{"n_layer": 10, "d_model": 320, "n_experts": 64, "d_expert": 64, "d_shared_expert": 0, "moe_layers": [2, 3, 4, 5, 6, 7, 8, 9], "router_bias": true, "groups_per_token": 1, "beta1": 0.95, "grad_clip": 2.0}
Below are experts of layer 5 (counted from 0) of a mixture-of-experts language model. Rows are named router (the router's row for the expert), up (a neuron's input weights, with its number) and show model dimensions 240-319. Each number is 200 + 40 x the weight over its row's rms, rounded and kept within 0 to 999.
After each expert's rows: a language model's description of what the expert responds to. This comes from a sample of Wikipedia text that the model never trained on.

# expert 6
router,212,158,272,243,159,186,203,266,190,200,191,208,180,147,241,205,277,195,172,133,177,176,155,237,201,242,205,136,219,111,113,239,197,270,115,174,194,143,211,175,208,181,94,165,218,200,156,282,263,270,215,233,191,277,237,156,213,187,221,192,193,144,227,192,202,152,270,187,127,208,218,179,262,226,190,222,244,189,203,208
up0,211,206,314,247,239,160,226,161,227,227,188,243,178,119,234,121,256,175,197,171,183,191,152,198,208,214,211,164,212,118,186,201,183,302,126,157,187,200,223,207,192,204,164,183,159,211,231,238,184,253,203,179,194,198,240,238,237,260,214,207,194,259,158,172,216,208,246,122,208,179,193,190,234,177,155,239,274,197,166,285
Surname starts after Mc. First letter or piece of a surname after a first name or Mc, as in McNulty, McAsh, Andrew Cuomo, plus some capital letters after hyphens.

# expert 48
router,145,264,165,237,187,140,224,255,246,146,230,153,222,206,202,175,237,152,216,195,183,196,188,308,170,277,183,220,166,233,206,204,244,181,194,261,251,174,218,206,204,212,153,199,230,184,194,201,234,159,183,231,223,211,203,141,220,225,123,180,203,230,186,291,176,123,270,193,163,232,251,152,229,208,227,201,236,221,216,181
up0,198,178,161,204,181,214,199,195,216,171,248,189,184,218,166,195,239,158,195,270,267,221,197,277,124,235,169,171,209,196,192,132,186,237,218,244,182,167,243,171,157,219,105,201,143,154,139,219,205,190,233,95,229,217,238,206,225,133,193,199,181,194,208,213,199,203,271,258,137,241,245,184,240,207,162,161,229,200,176,218
Geographic prepositions. Prepositions and articles in location phrases and infobox coordinates, such as "within Russia", "southwest of", "in Saxony", plus units like sq and km.

# expert 60
router,164,188,202,180,250,156,204,202,281,196,256,174,207,235,241,195,216,163,140,146,201,155,217,197,190,190,135,234,186,187,186,224,181,148,143,160,225,196,163,196,202,174,180,208,212,243,183,244,211,231,231,198,223,228,185,187,211,241,216,188,223,156,252,245,163,197,269,176,194,260,227,150,216,240,153,195,205,214,215,223
up4,145,227,115,193,237,134,293,216,201,221,233,160,223,171,229,235,213,251,223,168,220,246,223,165,180,239,138,210,264,152,139,172,168,197,176,155,273,236,192,154,145,131,184,187,185,212,198,199,258,158,126,164,245,192,215,172,177,196,209,149,219,193,168,180,266,227,270,242,212,216,202,170,247,188,172,243,220,161,253,174
Second piece after G. The second piece of a word after a short opening like G, g, b or h, as in G-ob-iidae, G-ymn-astics, g-ig-antic, plus digits in numbers.

# expert 52
router,153,213,206,229,242,190,191,228,241,234,290,151,177,187,217,165,191,223,154,225,156,165,176,247,223,113,204,192,161,241,194,249,163,148,209,107,259,182,195,196,170,265,204,105,238,236,203,181,178,260,188,212,272,260,222,157,282,209,209,227,179,72,257,181,149,226,234,221,192,268,271,200,220,179,171,202,247,254,229,177
up0,189,174,245,195,189,116,248,173,116,242,191,160,246,221,175,156,189,227,194,181,248,199,206,236,164,300,170,189,230,144,189,244,201,181,211,167,269,213,181,120,240,221,215,200,165,197,217,151,198,222,176,213,229,175,214,126,156,260,228,129,212,191,221,208,211,220,275,202,234,207,232,185,228,216,174,201,193,189,161,301
Mid-word name pieces. Inner pieces of names and rare words, often vowel-initial, such as bl-oss-oms, El-us-ive, cr-us-ades, Gu-arn-ier, and first names like Michael.

# expert 29
router,161,260,242,251,170,170,156,291,216,248,167,159,188,230,238,92,235,224,255,191,197,154,169,216,202,166,166,156,228,185,248,199,182,215,140,277,285,179,181,100,173,159,158,120,253,181,187,271,176,161,194,179,202,235,204,149,182,210,207,177,211,243,231,218,183,230,196,218,170,173,300,242,240,250,259,186,195,184,232,177
up0,211,245,174,159,177,125,201,207,115,164,120,170,188,211,132,177,268,216,202,163,226,221,198,236,153,148,219,214,222,131,257,167,138,155,199,159,176,210,198,201,162,226,198,129,213,293,131,232,156,218,194,191,245,230,153,169,192,177,255,202,202,215,184,248,171,170,249,220,141,196,207,237,206,225,210,212,214,187,229,179
European place names. Place names and their inner pieces, mostly German, Dutch or French, like Paris, Berlin, Utre-ch-t, Lux-emb-ourg, -burgh.

# expert 61
router,123,215,173,199,222,127,114,222,236,192,288,152,204,192,217,176,197,260,178,212,233,245,199,188,200,169,198,264,192,130,202,266,156,127,172,143,207,143,161,200,167,188,189,214,201,218,198,267,236,249,191,248,235,171,168,232,201,205,153,218,242,130,186,195,141,179,194,213,182,204,286,174,182,221,192,224,203,232,241,186
up0,213,178,264,229,195,258,181,211,257,182,248,232,264,150,190,191,130,205,177,203,167,206,200,264,203,200,196,216,164,199,167,208,184,110,263,172,202,162,239,206,186,175,199,149,203,142,180,203,199,285,158,168,195,238,146,201,246,221,178,220,207,148,339,181,106,228,216,146,251,238,289,223,145,179,156,206,143,209,182,199
Rhyming-vowel pieces, semicolons. Word pieces like row, ook, oot, rank after b or p, such as browsers, dark-skinned; also semicolons in race result lists.

# expert 63
router,163,248,195,184,204,148,152,212,246,153,247,116,200,168,236,207,193,199,215,223,191,196,183,191,172,202,184,194,186,97,190,260,156,156,136,194,234,131,231,154,193,149,187,186,207,199,164,266,243,269,148,210,240,209,195,216,225,174,187,236,239,157,184,204,187,138,181,273,171,188,266,220,214,208,258,244,255,243,211,186
up4,142,173,250,178,171,204,136,218,261,175,262,271,217,204,106,217,177,192,158,162,216,190,230,221,258,174,199,230,207,174,204,188,155,221,202,241,134,191,218,174,211,191,208,213,135,175,262,256,236,202,210,214,255,284,136,199,222,152,227,214,153,193,185,262,84,155,284,166,243,215,240,145,206,183,211,243,236,179,157,168
Word pieces after initials. Middle pieces of words that follow a first letter or short prefix, such as "Kirkp-at-rick", "p-ip-eline", "Ph-D", "am-us-ing".

# expert 7
router,185,230,223,230,155,161,223,188,254,164,153,213,193,90,216,221,219,182,248,240,197,155,172,214,219,134,172,130,182,171,208,213,165,150,177,214,178,176,159,271,165,152,165,143,149,194,114,199,244,204,197,197,245,232,192,232,241,204,220,215,225,184,267,180,131,206,194,265,130,188,258,203,248,197,235,258,188,228,241,225
up0,247,186,190,204,182,199,271,174,243,210,197,251,212,204,264,152,216,242,218,231,182,207,152,272,243,193,187,247,226,203,195,199,212,210,245,174,151,195,227,218,229,178,255,210,202,191,201,205,254,241,179,181,168,211,163,247,251,153,217,184,209,221,288,156,214,144,273,204,214,192,229,209,206,207,168,265,179,217,210,211
Mid-word r/er pieces. Word-internal pieces with r, er, en or or in names and words, such as mir-r-oring, jum-per, flam-enc-o; also hyphens in COVID-19.

# expert 58
router,121,175,233,240,196,170,163,208,243,203,257,168,168,237,197,169,209,135,211,184,171,227,196,250,201,195,145,201,194,190,152,243,231,290,113,157,218,161,213,133,208,143,181,201,244,199,137,173,239,251,200,208,213,204,199,163,218,252,192,212,226,168,168,224,185,216,192,275,188,233,278,189,235,249,179,184,172,262,201,170
up0,197,146,264,231,185,282,230,230,187,228,255,225,200,156,174,200,171,102,211,152,162,216,137,296,163,225,232,169,212,220,203,266,177,215,185,266,204,185,225,231,176,211,173,221,229,208,148,183,304,243,184,240,202,230,191,154,241,199,222,213,213,195,206,207,215,190,218,198,173,267,251,217,173,165,212,143,198,215,157,181
Ordinals and place-name pieces. Ordinal suffixes th, nd, rd and inner pieces of place names, such as Z-imb-abwe, Cor-inth-ians, Cop-enh-agen, Peters-burg.

# expert 0
router,166,174,215,213,234,197,246,196,265,152,188,176,245,219,280,175,231,171,199,221,145,225,178,236,156,100,182,223,238,127,251,223,231,181,129,232,240,157,180,197,152,206,105,116,254,146,187,272,280,277,165,224,296,268,187,186,233,186,150,230,246,184,241,218,205,191,265,224,182,169,216,179,220,228,231,235,191,179,170,164
up0,227,224,142,270,208,192,294,192,219,174,161,164,210,184,192,226,220,193,140,204,195,236,199,187,250,235,171,196,233,209,217,253,149,210,229,191,207,174,171,252,182,205,193,258,198,164,182,266,219,260,161,158,220,291,199,199,263,195,198,213,274,252,270,269,207,172,214,212,151,191,146,182,226,183,239,242,230,168,264,145
South Asian name starts. First pieces of proper names, mostly Indian or South Asian people, films and places in lists and tables, such as Bh, Sh, Raj, Mah, Sri.

# expert 50
router,183,235,196,222,198,146,170,243,303,197,201,164,228,219,220,99,224,211,194,141,172,229,171,272,153,256,138,211,231,135,225,236,244,190,142,187,227,211,192,142,129,210,175,172,224,143,232,237,198,209,216,202,162,204,161,147,272,201,209,226,253,216,210,259,169,129,212,231,213,222,267,246,195,221,226,213,171,177,187,187
up0,172,235,246,244,234,145,161,274,173,236,158,209,260,205,194,203,194,225,189,189,194,233,238,265,220,237,129,207,200,213,190,238,167,204,170,149,229,216,170,110,156,210,207,239,216,152,168,154,176,184,194,234,222,206,213,151,204,213,224,94,161,232,125,205,265,200,185,182,194,287,313,245,205,184,163,273,164,138,164,278
Name and article starts. Second pieces of names after a capital initial, as in Kolbe, Ralph, Kyrgyzstan, plus articles a and the, first names, and census words like families.

# expert 54
router,189,216,283,164,229,217,180,259,298,212,262,188,267,157,215,198,233,229,242,185,185,248,208,230,190,129,168,159,262,162,202,222,158,195,205,188,248,165,175,161,201,162,164,164,239,206,184,216,268,199,151,207,262,226,216,132,220,136,165,205,153,124,187,248,216,225,199,250,202,222,284,209,224,220,160,195,240,205,194,162
up0,174,201,228,192,191,183,178,161,181,232,152,224,245,172,252,178,205,174,212,220,206,178,194,195,185,109,299,239,155,226,169,150,191,219,152,203,205,204,208,212,206,144,191,225,215,149,151,159,210,267,103,195,208,163,291,239,212,250,166,190,175,155,228,235,241,171,160,187,215,160,235,172,190,210,227,261,222,260,238,238
Pieces after un-. The word piece following a prefix such as un-, over- or under-, as in un-us-ual, un-rel-iable, un-co-operative, plus scattered common nouns.

# expert 34
router,216,175,181,199,169,252,239,233,230,170,210,111,237,184,277,140,202,181,162,210,218,196,190,270,106,178,209,232,206,196,209,238,205,188,174,116,195,192,178,233,158,105,130,170,221,156,165,231,194,232,178,194,228,277,271,182,176,177,228,168,168,163,213,258,139,201,178,223,208,191,266,185,276,234,227,223,194,211,215,223
up0,232,216,139,176,141,254,178,180,163,186,201,187,243,171,193,197,157,229,169,183,269,201,215,198,229,161,222,205,168,196,263,208,173,219,201,277,210,132,225,243,170,234,240,208,123,200,132,188,195,123,220,210,191,207,236,180,207,148,188,219,175,249,222,191,189,168,283,236,240,193,201,266,181,125,219,229,142,189,194,219
Sentence and line ends. Sentence-final periods, line breaks, paragraph breaks and heading-closing equals signs that end sentences, list items and sections.

# expert 43
router,172,155,237,224,234,99,177,283,192,157,172,162,201,198,250,112,204,215,220,213,115,200,182,187,189,171,156,167,243,185,205,222,203,226,153,155,268,161,240,205,159,133,203,190,202,180,140,206,241,223,283,250,242,268,168,243,236,129,263,299,240,195,298,235,180,201,196,200,190,203,229,163,214,199,247,193,169,229,221,201
up0,240,190,216,196,129,177,164,244,180,143,212,174,186,193,184,241,212,219,227,191,159,99,69,144,209,174,218,185,146,178,157,162,174,255,217,199,219,182,203,207,266,163,183,213,195,240,210,107,126,223,245,293,210,241,248,258,270,160,205,177,251,227,170,271,208,261,259,222,157,216,174,208,218,190,182,221,142,231,258,207
Table header words. Column header words in wiki tables and stat lists, such as Candidate, Votes, %, League, Title, Year.

# expert 24
router,263,311,196,304,187,201,248,283,242,171,198,163,209,203,211,169,242,173,246,233,151,247,91,290,166,188,158,114,253,233,226,215,205,172,180,160,221,214,182,131,227,200,197,187,281,208,197,264,165,162,208,160,174,249,199,216,219,158,217,230,220,227,292,217,195,199,207,245,217,185,214,174,246,216,233,239,234,196,246,174
up0,207,209,226,183,225,185,254,210,246,229,215,285,122,226,167,156,270,199,234,191,202,197,176,157,110,274,254,270,183,205,192,323,215,164,211,189,221,240,198,166,261,221,201,165,238,188,188,246,140,303,159,287,183,218,95,192,206,235,264,191,182,261,212,172,188,193,242,219,161,200,183,231,183,200,140,234,182,205,273,182
Defining is/has. The verb right after a subject's name in an article's opening definition, as in "Kirchberg is a commune", plus has/had, table separator rows and cell pipes.

# expert 37
router,193,200,225,186,191,212,251,260,258,175,186,156,210,176,242,163,221,130,229,209,167,152,215,250,134,236,141,203,212,160,224,309,120,195,189,196,225,194,183,227,118,146,143,211,222,140,170,172,174,257,184,190,237,280,208,239,179,219,258,204,216,192,202,292,118,222,190,208,193,189,222,187,279,193,213,216,202,209,172,254
up0,238,251,236,251,201,204,157,234,141,176,183,188,187,168,162,182,234,184,208,170,220,212,197,188,138,191,248,168,186,176,175,198,178,171,138,239,225,295,236,185,281,164,189,163,140,220,226,248,268,198,238,229,179,252,244,211,164,183,171,210,172,211,173,210,192,223,223,235,192,138,223,243,238,150,187,177,187,178,203,222
Sentence-ending punctuation. Full stops ending sentences, paragraphs and headings, often after years or election; also pipe cells in election tables.

# expert 30
router,124,252,225,294,269,147,187,268,205,220,212,226,228,189,179,124,215,172,286,207,136,186,105,300,151,192,207,172,173,153,239,279,186,221,148,195,244,152,197,177,188,184,194,136,271,227,191,220,200,206,166,191,215,235,214,225,145,207,167,199,203,162,258,198,192,213,212,242,200,253,234,204,223,211,210,190,187,196,243,168
up0,248,258,217,226,255,192,170,303,167,161,230,194,226,160,207,234,198,270,137,219,180,182,146,127,249,114,276,222,135,163,214,158,207,277,172,142,248,124,185,155,146,199,202,174,245,196,196,270,177,261,223,216,303,201,189,257,175,246,200,159,179,204,216,138,168,156,197,234,236,220,188,170,210,149,196,155,151,201,189,133
Mid-word name pieces. Middle pieces of words and names after a short opening piece, as in Be-eth-oven, W-oll-ongong, szl-ach-ta, plus commas, and, and -ing endings.

# expert 15
router,161,225,274,161,172,183,172,274,236,191,211,192,189,168,252,204,225,120,252,154,209,238,163,251,129,178,210,142,184,167,222,196,199,260,222,205,248,171,196,131,140,176,168,190,217,240,141,243,261,197,230,204,291,208,181,137,253,223,210,207,258,192,258,266,183,172,247,258,180,227,279,165,230,180,245,226,180,175,174,234
up4,183,231,245,208,240,193,269,201,232,206,226,213,236,176,228,179,174,156,202,199,217,185,129,253,171,185,196,238,256,249,272,185,231,268,234,197,186,235,128,216,183,174,193,204,228,208,222,129,162,197,151,222,203,297,188,174,202,265,243,203,232,204,214,151,239,91,243,222,190,148,246,240,152,235,206,258,255,230,198,205
Biography infobox fields. Line-initial hyphens in sports and biography infoboxes before Born, Listed height or team information, plus quantifiers such as both, several, many.